config.toml
n_layer = 10
d_model = 320
n_experts = 128
experts_per_token = 4
d_expert = 48
d_shared_expert = 256
activation = "swiglu"
moe_layers = [1, 2, 3, 4, 5, 6, 7, 8, 9]
router_score = "sigmoid"
normalize_top_k = true
routed_scale = 2.0
balance_loss = 0.0148
balance_bias = false
router_bias = true
shared_expert_gate = true
init_std_router = 0.0116
lr_router = 0.000528
vocab_size = 8192
norm = "rmsnorm"
norm_eps = 1e-06
tie_embeddings = false
optimizer = "adamw"
lr = 0.00149
beta1 = 0.95
beta2 = 0.95
batch_tokens = [32768, 65536, 131072]
seq_len = 2048
train_tokens = 285300000
steps = 4346
dataset = "wikipedia_en"
Below are experts of layer 6 (counted from 0) of a mixture-of-experts language model. Rows are named router (the router's row for the expert), gate (a neuron's input weights, with its number), up (a neuron's input weights, with its number) and show model dimensions 80-119. Each number is 128 + 32 x the weight over its row's rms, rounded and kept within 0 to 255.
Before each expert's rows: "gets" lists some tokens that make up at least twice as much of what it gets as of all text. This comes from a sample of Wikipedia text that the model never trained on. Tokens count by the router's weight.

# expert 79
gets: " and", " also", " or", " but", ";", " &"
router [ 92 130 162 139 136  66  77 151 122 141 155 107 119 160 143  89 160 128 172  91 130 115 137 133 138 175 160 169 144 121 129 196 178 103 101  78  99 120 144  79]
gate0 [117 165 110 152  87 156 132 186 133 105 130 139  75 123 119 187 121 106  84  96 105 124 174 164 152 145 145 124 115 147 125 140  93 158 127 136 107 135 132 152]
up0 [122 171  93 148  97 101 100 179 161  55 143 148 113 163 113 113 110  97 147  79 107 157 141  61 166 133 125  69 185 176 153 135 100 121  91 122 104 146 107  95]
gate1 [131 167 151 155 157 127 152 145 160 158  56 163 134 137 141 195  95 152 153  88 120 155  92 107 120  98 140  31 147 105 127 132  79 142 144 172 150 121 131 117]
up1 [134 120 132 110 154  78  80 178 166 178 118 114 125 117 114 114 139 165 156  76 119  94  52  82 157 173 136 125 131 121 148 133 121  80 119 162  98 151 144 136]
gate2 [167 132  84 118 182 140  99 116 160 117 179 140 120 136 106 168  93 136 113 155 110 168  88 141 138 153  98 116 108 154 144 134  94 179 116 110 145 135  81  97]
up2 [100 157 126 111 219  94 109 167 122 104 108 172 121 123  89 115  70 141 176 115 137  90 129 113 193  92 108 106 127 116 139 161 133 102  98 117  76 164  61 110]
gate3 [ 57 161 141 169 177 184 132 157  85 161 112 138 200  80 188 124 148 126 151 154  99 160 135 147 105 137  95 143  81 155 106  63  66 155 104 123  46 136 103 177]
up3 [ 94  70 199 152 136 113 166 144 149 108 175 129 103 103 112 106 155  90  90  84 116  86  82 124 154 128  89 126 177 152 147 137  77 151 194 181 118 127 117 163]
gate4 [148 155 112 147 140 132 133 132 178 113 129 130 103  91 142 156 111  99  66 142 104 134  54 143 148 107 106 106 116 149 168  96 126 138 105  64 113 156 119  90]
up4 [121 145 105 182 207 134 140 106 156  57  71 112  69 127 160 146 111 100  74 118 124 116  62 129  95 150  97 126 130 120  99  79  86 139 105 136  80 139 163 169]
gate5 [140 150 156 164 107 126 156 131 149 149 157  90 125 153 118 170  86 147 150 124  57  80 157 115 154 144 102 100 153 109 125 103  72 139 100 183 100 113 168 124]
up5 [115 125 139 118 126 106 126 140 132 163 141 188 119  84 105 184 117 122 170 141 116 146 118 138 129  67 113 115 117  73 152 123 133 107  64 124 162 150 120 146]
gate6 [113 147 149  88 109 118 117 113 128 102 183 142 122 138 122 118 187 108 121 135 173 188 212 132 148  74 156 156  56 101  87 130 146 117 142 115 123 153 141 132]
up6 [170 182  67 157 112 147 162 115 148 131  87 133 110 158 185 157 156 134 118 146  80 176 137 151 100  97 118  87 109 124 178  86 119 162 115  81 175  90 147 158]
gate7 [ 75 118 109 141 107 115 101 126 176 103  81 155 103 159 126 199  51 108 195 134 116 163 116 127  67 155 140 169 131  65 138 165 123 135 109 196  77 146 158 197]
up7 [113 189 110 147 166 145 150 137 100 105 138  57 193 101 146 121 125 133 132 202 127 141 130 116 191  98 129  92 111 147 149 153 123 159 171  62 115 121 158 160]
gate8 [165 140 104 123 127 146 167 141 200 102  93  90 137 131  93 172  78 148 167  99 137 194  95 113  90 139 101 117  61  83 132 130 139 153 123 182 113  84 133 103]
up8 [142 182 154 110 152 147 143 100  81 156 168 162 130 148 124 166 110  80 117 137 131  67 113 125 169 114 149  99 172 153 129 182  76 134 151 142 105 126 201  50]
gate9 [137 150 145 120 132 130 119 109 128 136 114 128 218 142 118  53  98 109 165 145 151 146 184  85 111 140 178  48 111 147  99 107 120 137 159 125  84 120 146 164]
up9 [125 166  90 158 122 198 152  81 182 107  78 160 114  87 188 176  97  86  56 159 179  77 145 133 130 141  86 134  93 125 120 115 110  90 101  53  96 179 132 127]
gate10 [142 117 162 158 131  89 103 177  91 118 143 174  90 122  90 124 161 127 185 119 140  93 152 115 178 153 141 121 139 151 124 120 136 158 184 159 134 198 101 113]
up10 [184 181 114 126 152 159 182 151 138 119 119 130 121 150 111 120 103 167 110 106  82  81 120 190 126 122  55 110  65 168 167 101  96 167 106 114 157 104 121 119]
gate11 [157 141 146 136 156 128 181 158 116 180 141  73  79 161 107 119 171  89 135 138 166 126 142 150 137 129 133 180  99 170 153 148 177 118 201 106 108 137 157 136]
up11 [144 103 119 145  78 123 112 119 178  50  65 151 148 100 196  94 115 143 112 127 146 176  59 102 121 151 125 139 166  91 120 104  70  82 110 149 127 106 106 151]
gate12 [154 128 106 109 108 159 106  84 112 114 132 123  89  64 104 121 118  94 116 141 139 191 115 139 120 141 155 119 131 107 158 154 149 116 133 119 104 121 123 173]
up12 [100 121  92  72 134 117 154 114 140 148 160  57 108  70 161 144 123 188 195 126 133 149 172 147 138 173 159 164 176  78 181 195  96 125  75 116  71 143 138 153]
gate13 [150  95 136 110 121 131 120  97 145 152 156 124  89 198  98 156 231 107 112 155 109 199 146 145  73 153 165 165 158 166 120 118  99 152 110 126 119 135 201 154]
up13 [145 162 197 170 126 125 121 141 140 134 110  87  72 135  94  54 183 182 161 116 115  81  95 160 109  96 129 118 142 156 152 138 114 111 125 114  99 115  84 107]
gate14 [126 111 120 100 164 136 136 127 121 101 106 127 123 165 113 138 177 150 170 130 141  99 161 136 111 156 120  93 155 161  92 167 148 154  97 176 119 159  99 124]
up14 [141 150 111 119 146 142 219 191  99 113 148 141  68 123 195 133 184 127 155 146 122 128 132 100 131 156  85 111 117 110  68 133 152 118  91 112 152 150 158 123]
gate15 [138 152 130 141 148 162 124 140  86 179 197 143 167 144 131 133 123  82 116 114 178 152 117 179 125 150 149 127  84  98  51 209  98 133 156 117 100 120 134 151]
up15 [118 198 148 111 170 168  90 126 137 125 164 143 132 159 157  68 172 136 127 107 122  69 120 141 142 183 159 184 112 105  91 169  90 142 150 161 121  72 115 149]
gate16 [117  88 152 165 109 152 104 183 123 136 147 128 209  80 106 103 135  66 143 121 167 131 128 191 141 160  92 131  91 165 111 174 160 144 155 130 101 153 146 127]
up16 [130 193 108 127 113 121 141  90 151  97 182 136 171 132 138 132 100 144  49 137 113 135 150 101 112  92 117 102 130 104 138 201 132 146 167 117 140 144 109 188]
gate17 [ 90 188 185 149 111 107 151 107 135 104 142 193 124 132 149  86 183 123 117 157 103 103 124 123 180 156 165 168  98 135 166 169 142 129 123  80  96  91 165  64]
up17 [173 109 103 111 155 158 112 140 131 131 117 112 130 105 147 158 129 133  91 112 137 147 163 155 136 121  91 144 112 131 143  70 117 141 142 148 162 194  74 192]
gate18 [129 146 154 139 135 150 112  87 127 121  66  86 100 108 151 112 139 130  64 145 118 135 156 141 109 122 130 135 104 164 123 175  70 106 104 117  60  97 179 150]
up18 [125  72  84 185 158 152 137 146 161 116 179 121 138 104 206 114 156 111  96 120 173 142 105 158 132  94 119 145 111 101 158 100 165  98 110  58 158 130 163  92]
gate19 [153  98 135 115 175  93 116 108 134 174 143 106 133 143 167 174 117 128 151 184 148 125 111  83  87 153 177 104 147 179 121 203  86 118 152 130 114 175 175  97]
up19 [112 110 152 248 150 126  45 171 146 128 193 116 141 168 126  56 108 110 149 156 151 128 131 108  86 188 117 187 131 156 141  79 127 128 124 164  89 136 165 130]
gate20 [154 117  97 144  97 122 114 147 221 108 127  95 138 155  85 188 151 115 150 100 144  88 133 123 166 195 135  81 104 138 106 139 177  91 124 219 146 116 118 118]
up20 [160 163 147 152 159 123 142 171 136 121 101 118  75 128 112  99 114 113  81 154  89 138  85 139  87 126  99  83  69 145 224  78 130 163 104  86 111 111 169  90]
gate21 [130 217  85 129 129 129 160 118  99 131 124 136 124 136 120 112 187 147 126 111 103  94 142 154 115  55  60  68 167 161 110 172 125 117 131  47 109 128 120 137]
up21 [124 175 154 131 178 142 102 163 133 107  55 118 155 153  76 143 131 141  95  57 102 149 105 159 111 103  81 167 101 117 179 174 151  91 165 119 142 137 130 157]
gate22 [ 82 142 139 119 111 127 129  14  83  99 107  92 107 111 160  70 171 115 107 175 138  87 136 193 130 176  94 126 153 116 148 184  63 132 172 118 187  55 183  73]
up22 [102 108 144 134 154 141 109 146  94 126  63 130 117 132 119 154 125 118 209 159 143  77  88 121 137 191 150  85 180 108 142 189 117 137 140 130 115 130 190 129]
gate23 [112 155 137 110 164 106 171  81  87 141  84 124 124  63 154 190 117 107 157 112 105 140 178 113  98 156 102 124 165  64 109  93 132 124 160 110 119 170 136 167]
up23 [132 134 106 144 120 175 127 175 129 128 138 163 141 172 107 133 107 125  80  96 170 153  98 160 130  77  99 126  76 164 157 176 134 119 146 196  96  95 101  97]
gate24 [121  37 197 110 183 105  85 148 104 131 145  97  99 150 127 101 135  84 122 130 153 132 120 139 169 108 144 192  85 141 115 135 149 146 108 107 129 154 128  93]
up24 [139 172  46 122 130 161 145 107 141 112  93  86 128 136 140 167  47 153 177 146 148 138  63 120 115 153 115  64 139  10  89 185 160 129  83 183 118  94 102 130]
gate25 [110  58 134 152 166 113 109  65 106  90 165  62 170 142 143 127  97  97 148 147 129 102 129 164 212 113 119 171  98 143 117 190 135 161 114 131  92 165 128  90]
up25 [132 113  85 131 136 152 136 160 109  76 157 105 172 100 126 173 139  98 113 190 119 136 147 134  75 123 185 117  95  96 153 134  69 116 167 156 159 126 108 183]
gate26 [193 105 122 176 105 202 130 132 106 100 114 123 126 104 141  64 144  93  97 162 111 114 107 146 140 145 122 134  95 183 106  90  85 101 115 128 166 114 150 133]
up26 [127 138  93 126 118 128 126 164 108 116 106 131 131 111 111 189 131 126 130  94 106 182 166 122 109 107 156 150 102 167  84 127 109 125  86 132 109 160 114 177]

# expert 78
gets: " and", "|", " |", "-", " /", " &"
router [112 165 141 109 127  68  71 122 104 164 179  99 117 156 156 153 119  90 133 107 196 157 101 131 126 161 139 132 121 110  71 154 136 129 105 156 174 145 141  84]
gate0 [145 172 114 132 132 114  92 109 130 182 157 120 177 135  75 104  57  94 167  99 107 198 130 131 117 144 115  75 143 129 114 132 164  46 118 118 117 139 135 160]
up0 [ 87 209 109 122 140 130 147 111  70 147 117 194 110 139 197 141 186 102  95 132 197 108 150 183  98 126  99 161 147  93 146 117 106 122  91  76 151 134  93  92]
gate1 [123 149 101 128  87 102 173 137 129 148 121 127 111 150 115  90  97 144 138 175  61 125 121 126 164 103 130 106  79 191 149 105 133 156 122 146 127 142 107 152]
up1 [159 121 213 133 172 125  83 129 120 148 130  74  93  80 100 117 133 127  92  57 133 110 105 241 101 145  99 177 155 142 173 123 135 133 185 192  85 179  67 191]
gate2 [125 139 189  61 108  95 132 156 114 219 145 150 109 121 120 174 125 141 114 106 110 114 142  46 136 129 160 161  88 120 158 134 159 114 122 139  73 135 135 180]
up2 [125  93 140 101  77 141 125 109 147 184 148 104  79 124  77 124  89 120 117 140  82 140 184 121 146 106 111 132  79 168 157 140 160 155  78 121 133 177 145 156]
gate3 [162  87 129 154 112 124 172  84 112  82 111 140 117 146 141 148 115 143 134 148 109 139 179 173 208 136 128 166 129 141 181 125 132 155 131 124 150 181 129 172]
up3 [153 140 151 128 130 102 118  66  58 176 100 155  69 155 104 100 145 147 133  76 132 129 212 199 157 132 105 109 124 108 148 107  71 123 126  88 114 171 113 110]
gate4 [155 158 125 202 122 105 129 167 157  75 165 149 170  97 173 155 194 130 128 128 116 138 149 126  74 104 151 158  80 138 173 151 167  99 103 138 102  98 135 201]
up4 [116 111  96 133 140 171 100  99 164 170  74 168 160 108 102 133 149 172 142 121 143 123 149 117 137 129 100 159 136 159 124 212  42 134 134 125 143 144 140  92]
gate5 [119 115 137 166 149 134  38 118 118 145 153  77 103 171 133 114 143  37 109 146 116 167 127 129 112 110  98 139 131 159 115 170 128 149 100 155 186 120 169  65]
up5 [179 126 110 123  95 157 169 146 110 131  97 163  51  96  84 117  76 153 117 105 102 139 118  90 143  86 177 122 128  68 138  77 128  98 152 138 114  85 174 158]
gate6 [131 111 119  93 110 152  81 107 112 165 147 107 132 160 148 158 136  85  96  74 152 126 112 199 105 166 167 147  98 125 136 139 132 117 120 130 116 128 169 147]
up6 [162 123 148 125 165  90 125  96  81  81  92 159 134 108 102  84 140 176  91 152  80  70 190  91 157 176 125 111 179 118 153 157  91 177 176 131  89 113 113  78]
gate7 [149 119 144 132 138 135 138  43  75 141 128 151 179 167 117 177 154  69 114 162 140  92 161  94 104 137  92 161  95 101  66 156 144 149 170 128  94 135 132 111]
up7 [109  77 126 136 158 115 209 109  82 111 118  90 134 180 136 171 161 121 136 143 123 151 123 113 182 152  70 168 158 119 113 180 165 146  98 159  95 166  88 154]
gate8 [ 87  91 206 111 154 150  79  98  99 105  88  77 144  44 129  90 150  80 156 168 158  90 186 190 144  90  95 125 146 124  98 150  84 108 202 140 102 151 150 115]
up8 [206 149 107 130 112 144 177 137 154 137 139 119 125 172 119 200 162 132  78  84  85 123 119  71 146 130 130  90  88 137 144 126 130 130  22 156  84 158  93 130]
gate9 [132 129 147 135 156 137 198  78 131  73 124  90 103  81 127 139 108  99 157 128 147 129 155 148  90 138  63 132 122 119 158 140  72  89  79  91  98 178 148 109]
up9 [ 97 122 194 121 109 127 117 181  93 169 125 181  80 117 104  98 114 128 122 128 106  92  97  44 125  79 138 145  93  78 162 137 132 166 181 123 159 163 144 100]
gate10 [137 138 155 109 186  91 103 162 130 204  94 121  60 157 127 149 146  95 159 120 166 152 148 181  92 146 173 159 136 145  80  95 141 126 101 105  90  97 134 194]
up10 [140 129  92 104 141 159 129 204  86 109 144 143  78 178 111 127 144 107 207 124 135  49 163 122 101 177  93 133  98  76  38 149 104 118 110 167 160 143 120 121]
gate11 [112 108 154 122 123 131 135  55 133 160  90 135 130 102 153  71 146 149 175 114 130 199  95 129 154 168 144 146 112 114 144 164 167 100 187 153 163 125 168 145]
up11 [177  99 137 150 146 119 152  91 183 138 158 180 138  78 107 109 112 128 134 143 128 159 139  83 149 119 133 122  98 170 118  97 180 126 104 141 120 129 143 106]
gate12 [ 96 154 115 131 193 114  69  69 139 140 131 118 176  99 112 154 101  80 180 155 156 170 196 119  73 104 125 141 140  68 178 142 198 106 105 169 109 137 121 142]
up12 [138 112 113 128 130 150 143 132 117 181 151 153 145 181 167 107 125 180 100 118  94  82 122 124 141 114 149 111 121 152 179 142 170 171  80 112 123  98 157 131]
gate13 [ 95  67 120 135 102 104 110 124 123 139 145 141 103 138  96 110 101 116 145  90 149 118 133 138 128 166 164 148 156 154 109 120 101 221 100 126 173 159 117 122]
up13 [125 132 182 109  76 153 104 100  95 144  89 110 142  76 154  88 135 125  79  90 131 140  85 125 116 128  67 171 117 158 205 123 118  89 144 136 133 136 161 107]
gate14 [126 154 141 200  92 113  86  68 147 159 113 136 138 117 168 193 164 124  99 107 137 113 107 187 103 115 238 116 150 175 152 112 139 157 143 149 111  98 134 100]
up14 [129 151 106 112  83 161 155 107 148 100 107 146 100 109 169 129  66 121  82  64 107 141  85 142 166 131  55 149  76  91 150 132 127 159 161 151 126  68 130 155]
gate15 [109  96 117 102 153 152 121 122 126  73 123 120 156 141 112 139  46  88 128 134 116 178 120 108 114 114 154 135  87  85 204 116 165 184 113 178 174  95 144 153]
up15 [106 129  97 199 135 152 147 147 148 139  91 156 147 114 137 118 114 113 168 132 138  98 100 114 129 102 135 146 118 159 125 128 133 126 130 111  75 136 102 139]
gate16 [167 104  61 174  92 115 158 152 115 105 122 160 122  84 103 154 113 159 127 166  94  90 145 158 120 157 102 101  91 133  83 148  89 149  77  76 141 174  94 133]
up16 [132 134 159 157 169 116 152 131 130 159  92  89 114 181  35  91  87 127  88 181 146 130 101  74  77 183 159  87 129 114 132  97 206 179 115 130 140 125 174  91]
gate17 [117 103 202 115 141 118 154 181 119 138 143 105 106 134 195 125 177  76 119 120 180  96  70 166 137 117 113 136 113 148  80 143 117 137 121 114 143 123 148 102]
up17 [115  68 182 112 153 137  95  90 146 148 130 106 181  89 115  97 121 119 129  91 136 135 129 187 128 104  83 150 125 127 138 192 128 124 159 135 103 128 112 100]
gate18 [184  70  97 135 116  98 118 144 133  43 107 168 161 118 107 147 106 125 164 140 133 169  79 160  93 131 188 169 125 178 114 126 176 137 151 127 152 140 100  71]
up18 [ 91 105 148 158  60 149  56 110 108 106 118 168 112 165 145 105 130 124 121 128  92  68 145  82 126 120 142 122 110 118  62 122 153 148 125 107  85 137 143 125]
gate19 [198 170 112 125 174 128 165 147 151 118 146  85  81 114  96 107 188 125 118 107  86 109 134  89 134  73 118 130  39 160  62  90  88 186 152 141 118 198 157 149]
up19 [130 151 116 162 200 100 153 141 141  84 136  56 102 163 132 117 166 156 140 137  80 123 105  99 168 119 139 124  69 168  74 121  95 174 131 126 164 198 120 109]
gate20 [107  82 140 148 182 168 123 190 111 123 129 124  92 126  95 185 162 139 126 156 172 107 170 133 146 124 111 173 125 139  86 168 136 182 142  79 112 150 158  98]
up20 [ 69  96  79 149  92  87 148  97 151  73 125 113 169 133 111  86 126 125 133 167 114 128 125  57 161 111 144 166 163 147 172 145 164 166 135 142 143  92 117  66]
gate21 [154  98 122 131 106 168  93 152 132 102 175 119  77 103 116 114 169 149 155 131 105  97  70 157 185 190 177  96 173  74  99 150 128 130 121 176 122 212 148 156]
up21 [111 160  98 133 120 142 166 115  97 109  81 136  64 140 160 187 114  88  70 144 140 144 130  93 141  99 109 189 112 142 108  47 156 121 110 118 121 138 101 148]
gate22 [166 163 152  92  88 135  99  79 125 148 122 154  96 103 102  76 148 102 145 120  92 176 169  78 189 100 105  99 137 146 180 133 124  89 161 134 104 156  98 100]
up22 [142  73 134 160 115 143 136 131 166  93  98 149 133 164 117 189 115 178  78 154 112  91 102 168  92 116 179 156 163 105 169 122 104 152  93  96 124 125 165 142]
gate23 [162  18 168 153 130 186  99 150  88 120  81 142  67 141 114 178 100 121 161 165 147  77 148 128 130 134 171 148  94 115  95 135 143 159 166 154 137 174 103 151]
up23 [126 119  99 156  94 116 167 124  94 160 109 129 150 110 155 151  81 115  88  83 108  98 129 122 166 149 138 124 181 139 163 125 134 129 159 137 154 177 121 117]
gate24 [120 137 132 113 167  64 125 130 126 111  82 132 140 163 121 101 101  98 133 119 169 173 198  86 117 160 138  79 132 123  89 134 108 121 119 131 111  71 133 134]
up24 [123 105 189 107 111 145 152 225 145 122  59 174 106 161  90 126  93 181 140 113 139 110 170 144 141 110 180 149 122 137 130 145  78 131 119  52  51 156 115 194]
gate25 [106 110 106 103 128 106 178 129  98  96  96 160  76 148 134 171  92 104 124 111  84 109 181 122 167 128  96 123 167 112 113 143 151 112 114 109 119 177 116 153]
up25 [112  86 116 158 131  88 118  86 152 161  90 175 140 113  70 142 135 120  99  53 131 126 175  91  72 141 171 209 164 118 109 158 139  71 166  73 124 122 133 102]
gate26 [ 67 122 104 135 124 113  42 150 177 110 179 107 141 116 122  71 169 100 169  79 164 129 139 120 153 187 152 106 137 170 117 128 140  88 121 212 169 114 132 170]
up26 [149 195 145 164 120 140 140 144 135 173 135 132 100 149 129 101 133 120 155 106 192 124 125 104  84 147 116  68 135  66 143 108 130 179 127 180 191  84 154 182]

# expert 77
gets: " ", "---|---|---|---|", "|", " B", " Year", "=="
router [ 86 106 112 139 156 146  96 191  79 161 161  95 160 108 135 106  97 102 219 130 183 100 147 173 112 119 105 159 108 131  78 148 122 141 146  88 141 128 130  91]
gate0 [163 118 111 124 148 167 116 125 123 145 146  71 128 124 114  85 146  88  89  90 179 175  90 129  71 189 130  87 117 137  85 198 139  85 163 124 151 168 139  80]
up0 [116 143 142 200 151 113 134 144 127 147 147 128 167 148 113 116 163 141  97  96 159 117  94 145  87 112 151 127 141  80 130 104 116 159  69 179 122 216  98 110]
gate1 [ 78 129  84  77 109 137  51 141  93  78 135  83 125 105 123  71 126 125 188 115 151  67 148 177 107 132 128  78 104 114  74 145  78 139 117 120 110 163 132 126]
up1 [118 120 163  97  94 160 115 206 144 113 103 149  85 155 127  83 148 146 183 119 167 106 138 171  95  81 126 180 129  98  43 112  84 196 124 118 160 148  88 101]
gate2 [102 145 158 126 144 115 130 134 113 159 169 134 109 181 121 140 118 128 128 149 112 129 129 133 152 165  91 100  71  85 138 153 160 164 134 145 111 150 114 165]
up2 [ 85 161 101 147 120  95 150 166 129 110 156 126  86 121 149 106 118  84 130 144 135 171  81  99 127 136 107 114  68 110 172 122  94 136 104 153  86  48 129 131]
gate3 [112  96 155 120 152 123  65  35 110 140 164 167  97 176 141 112 128 131 148 117 115 136 122 124 133  63 128 122 106 134 123 133 109  86 143 113 129 162 145 154]
up3 [ 76 166 163 208 104 164 130 127 154 100 141 138  73 103 142  68  54 161 125 143 118 150 159 186 159 120 108  90 138 129 131 163  69 112 178 126 200 104 131 156]
gate4 [107 133 166 126  96  59  97 179  75 159 176 113 149 132 120 125 130 163 225 123 139 135 176  86 163 111  93 173 156 117 122 101 100 116 105  65 126  91 127 121]
up4 [109 104  74 136 123 157 125 131 177  88  96 166 175  94 164 153 137 132  87 102 125 120 113 195 150  95 143  88  57 103 138 152 144  89 101 100 131 117 107 170]
gate5 [126 135 155 179 150 117 177 161 109 128 134 120  82 107 112 139 137 168 153 134 148 141 118 168 151 146  81  95 133 157 134 140 130 148 163 139 144 129 145 143]
up5 [120 167 129 108 100  87 137  91 194 118 159  75 115 124 110 143 132  97  77 107 151 126  99  99  79 152 164  75 117 122 158 109 143 109 155 161  98 163 121 112]
gate6 [134 113 104 130 104 136 154  89  95 125  87  87  98 192 109 111 106 103 131 120 154 159  71 163  79 112 104  99 101 134  74 132  97 136 171  99 107 189  93 130]
up6 [109 152  67 107 100 106 108 125 166 192 177 186 189 122 112 179 175 151 162 123 103 111 118  75 116  88 150 127 119 144 111  95 128 151 142 152 120 111 130 151]
gate7 [136 106 143 157 192 143 128 127 125  83 145 107 148 108  91 181 127 127 115 174 100  85 140 176  23 109 169 100 148 127 141 101 102 106  88 148  49 178 106 125]
up7 [162 131 194 135 140 137  90  99 121 143 185 116  85  83 128 184 145 182  99 125 110 144 168 181  89  88 141 127 144 107 137 122 123 129 108 112  93 146 120 175]
gate8 [ 76 130  86 106 121 155 122 175 148 116 175 154  95 178 142 140  75  81 107 144 118  98 184 184 132  79 191  68 133 101  88 117 134 120 153 166 140 166 164 121]
up8 [124  88  68 130  79 147  85 147  99 143 144 145 163 162 130 130 140 144 158 133 181 140 114 150 162 119 161 179 137 164 131 101 120 111 116 109 115 143 140 153]
gate9 [133 137 109 128 162 109 110 153 151 146 110 152 135 170 107 177  93  89  85 102 145 137 172 127 189 151  97 156 130  68 187 160 154 141 131  99 173 119 167 120]
up9 [ 72 127 184 134 171 149  93 144  85 112 164 129  80 110 125  99 109 145 170 173 104  92 118 165 115 103 100 112  67 155 134 152 137 151 103  91  83 144  71 153]
gate10 [173 160 158  89 107 140 133  93 158 147 162 133 122 161 136 129 171 101 130 135  62 164 157 146 199 125 133 119 127 150 119 133 141 168 148 113 113 112 114 159]
up10 [ 86 151 172 128  97 113  85  89  99 122 115  84 130 144  91  98 181 148 122  95 132 144 130 136 171 191 154 166 115 107 127 160  76 101 137 164 240 142 116 129]
gate11 [142 154 107  35 124  90 192  85 148 122 211  92 131  57 131 150 151 165 154 150 160 142 155 141 130 200 169 141 148 155 183 111  87  91 133 124 129 122  87 127]
up11 [136 161  67  98 184 186 143  75 104 100 138 112 122 124 178 121 104 186 166  75 145 136 112 103 143 155 101 186 178 136 183 170  90 131  84  91 109 118 115  74]
gate12 [155 135 148 137  90 158 146  91 167 111 100 180 117 149  84 151  78 142 161 134 137 148 170 160 160 129 191 196  98 146 118 119 150 136 129 160  99 114 136 119]
up12 [113 144 142 115 220 112 132  98 132  35 133  86 136 146 114 108 164  84  40 150 129 140 128  60 120 132 112  71  78 137 176 148 159 149 116 124 112 134 119 158]
gate13 [138 104  94 112 156 133 106  71 100 112 158 108  88 182 165  96 148  85 163 126 131 167 129 103 102  94 104 167  79 125  79 178 116 138 125 155  91 134 156 107]
up13 [ 90 129 109  48  73 172 102 130 169 113 125 147 103 145  91 151  95 190 145 170  92 115 155 148 143  90 120  82 144 128 157  54 162 101  87 154  51 119 157 154]
gate14 [ 88 153 145  58 140 144 140 140 130 132 122 103 155 101 136 169 105 131  96 118 108  90 146 118 171  89 114  69  91  54  69 159 136  69 121 153 163 206 100 127]
up14 [144 109 139 134 131 157 152  50 127  56 158 107  78 191 160  76 129 115 142 134 124 117  92  95 149 159 125  65 170 157 180 119 105 147 117 181  87 156 104 124]
gate15 [121 102 128 168 137  79 155 111 145 145 181 171 157 106 146 142  83 159  88  69 223 117 164 116 121 186 165  75  94 133 155 166 133 138 136 114 112 217 116  87]
up15 [125 115  99 100 139  65  67 118 128 147 146 144 125 107 140 111 141 161 126 172 136 167 144 134 139 105 155 110  78 170 129  97 113 162  96 175 120 108 121 136]
gate16 [130 127  86 142 156 148 152 147  76 174 181  88 122 110 121 123 132  92 226 110  88 144 130 106  84 134 114 119  96 179 104 138  90 140 118 114  99 135  91  90]
up16 [134 127 120 115 155 149  97 131 106 132 117  99 112  62 162 105 127 152 147  38 144 177 195 152 103 107 137 160 129 137 120 139 101 109  58 138 129 117 136 131]
gate17 [132 161  95 102  93 138 108 136 101 128 143  51 147 131 111 133  67 114 188 159  90 130 124 140 142 128 134 183 103 113 139 166 178  78  71 108 156 134 168 125]
up17 [150 105 150 129  99 158 151 102 114 160  93 171 133 120 158 163 137 130  98  75 101 189 164 114  82 100 111  98 110 119 145 105  66 151 131 109 109  91  93 146]
gate18 [ 78 117 132 122 135 173 104 130 153 130 110  76 111 128 101  80 100 169 186 169  83 117 172 130 142 100  86 129 112 119 169 125 151 117  95 153 183 129 108 162]
up18 [155 152 127 118 164 150  90 137  95 175 127  86 111  97 190 163 112 106 121 141  94  99 128  89 169  90 129  76 183 191 150 113 136  43  46 123 163  95 111 158]
gate19 [160 159 102 101 150 151 141 160 111 127 182 100 123 109 128 145 102 150 154 220 153 148 154 143 189 140 115 110 125 107 140 217 141 151 171  91  76  87 124 141]
up19 [120 102 140 152 117 134 105 105 136 123 129  98 141 129 112  98 115 149 125 126 106 113 106 146 129 132 115 121 143 180 150 151 106 147 151 125 111 170  79 168]
gate20 [158 133  98 113 113 162  82 161  85 168  97  93 126 191 162  78 131  97 122 111 200 111 142 175 132 221 108 137 150  97 149 148 134 140 116  90 140 115 117 129]
up20 [111  93 120 112 133 119 167 136  87 155 110 158 153 134 124 130 114 137 195  78 115 112 157 113 143 125  95 198 105  63  63  96 169 128 122 132 102 175  86 122]
gate21 [147 122  83 144 149 164 130 140 153 100 125 163  74 130 140 159 117  66 121 128 120 130  77  99 141 191 137 134 108 114  53 141 122  90 167  98 139 163 132  98]
up21 [167 107 106 109 115  85 151 131 157 146 105 140 219 145 106 154 177 163 114 119 118 121 104 140 124  98 108 161 110  92 170 123 165 210 148 159  86 141 167 119]
gate22 [142 136 201 113 182 125 158 114 135  99  96 117 143 161 101 197 125 124 223 137 136 159 105 137 160  86 175 129 144 125  44 189 151 127 194 143  76 134 120  85]
up22 [125 103 205  94 139 117 207  73 129 117 119  80 108 110 108 134 125  90 133 125 161 139 124 156 155 150 166 183 133 140  97 119 144 161 134 120  70  82 125  92]
gate23 [ 84 151 143 101 131 246 120 160 117 116 130 181 112 164 132 160  50 145 132 165  66 131 134 164 131  81  84  98 121 120 135 123 177 126 121 118  97 167 144 108]
up23 [192 158  99 161 182 114 155 191 138 132  84 178 157 111 145 176  79 120  94 114 116 152 161 116 132  99 123 100  95 148 155 108 102 139 129 135 177 141  89 113]
gate24 [137 191 116 126 146 190  66 123 153 119 167 195 194 148  85 124 131 172 206 138 147 106 108 151 110 125 126  89  97  91  93 109  83 108  93 123 150 146 126 101]
up24 [128  59 165 161  61 164 124 127 113 179  84 127 119 105 153 139  96 155 164 178 135 179  96 100  95 132 110 113 139 163 150  96  80 110 127 112 160 174 152 108]
gate25 [ 86 155 176 106 196 140 141 152 107 126 119  74 151  87  93 139 106 192 186 155 111 147 158 130 103 135  91 106  98 125 120 108 114 173 147  84  87 100 150 133]
up25 [131  18 137 123 186 177 114 129 105 120  90 177  82 143 110 129 110 144 147  38 150 160 111 145 113  96 147 157  97 122 174  62 130 132  92 163  97 102 111 102]
gate26 [ 94 165 113  93 133 150 181 107 104 158 175 132  90  95 165 135 117 145  77  58 105 171 136 105 139  98 175 126 108 147 147 157 134  96 119 145  68 118 141 133]
up26 [135  84  91 131 134 159 100 156  86 127 127 160 152 106 113 153 157 165  64  87 183 160 111 122 115  93  79 145  91 153 150 154 140 102 102 104 182 148 156 172]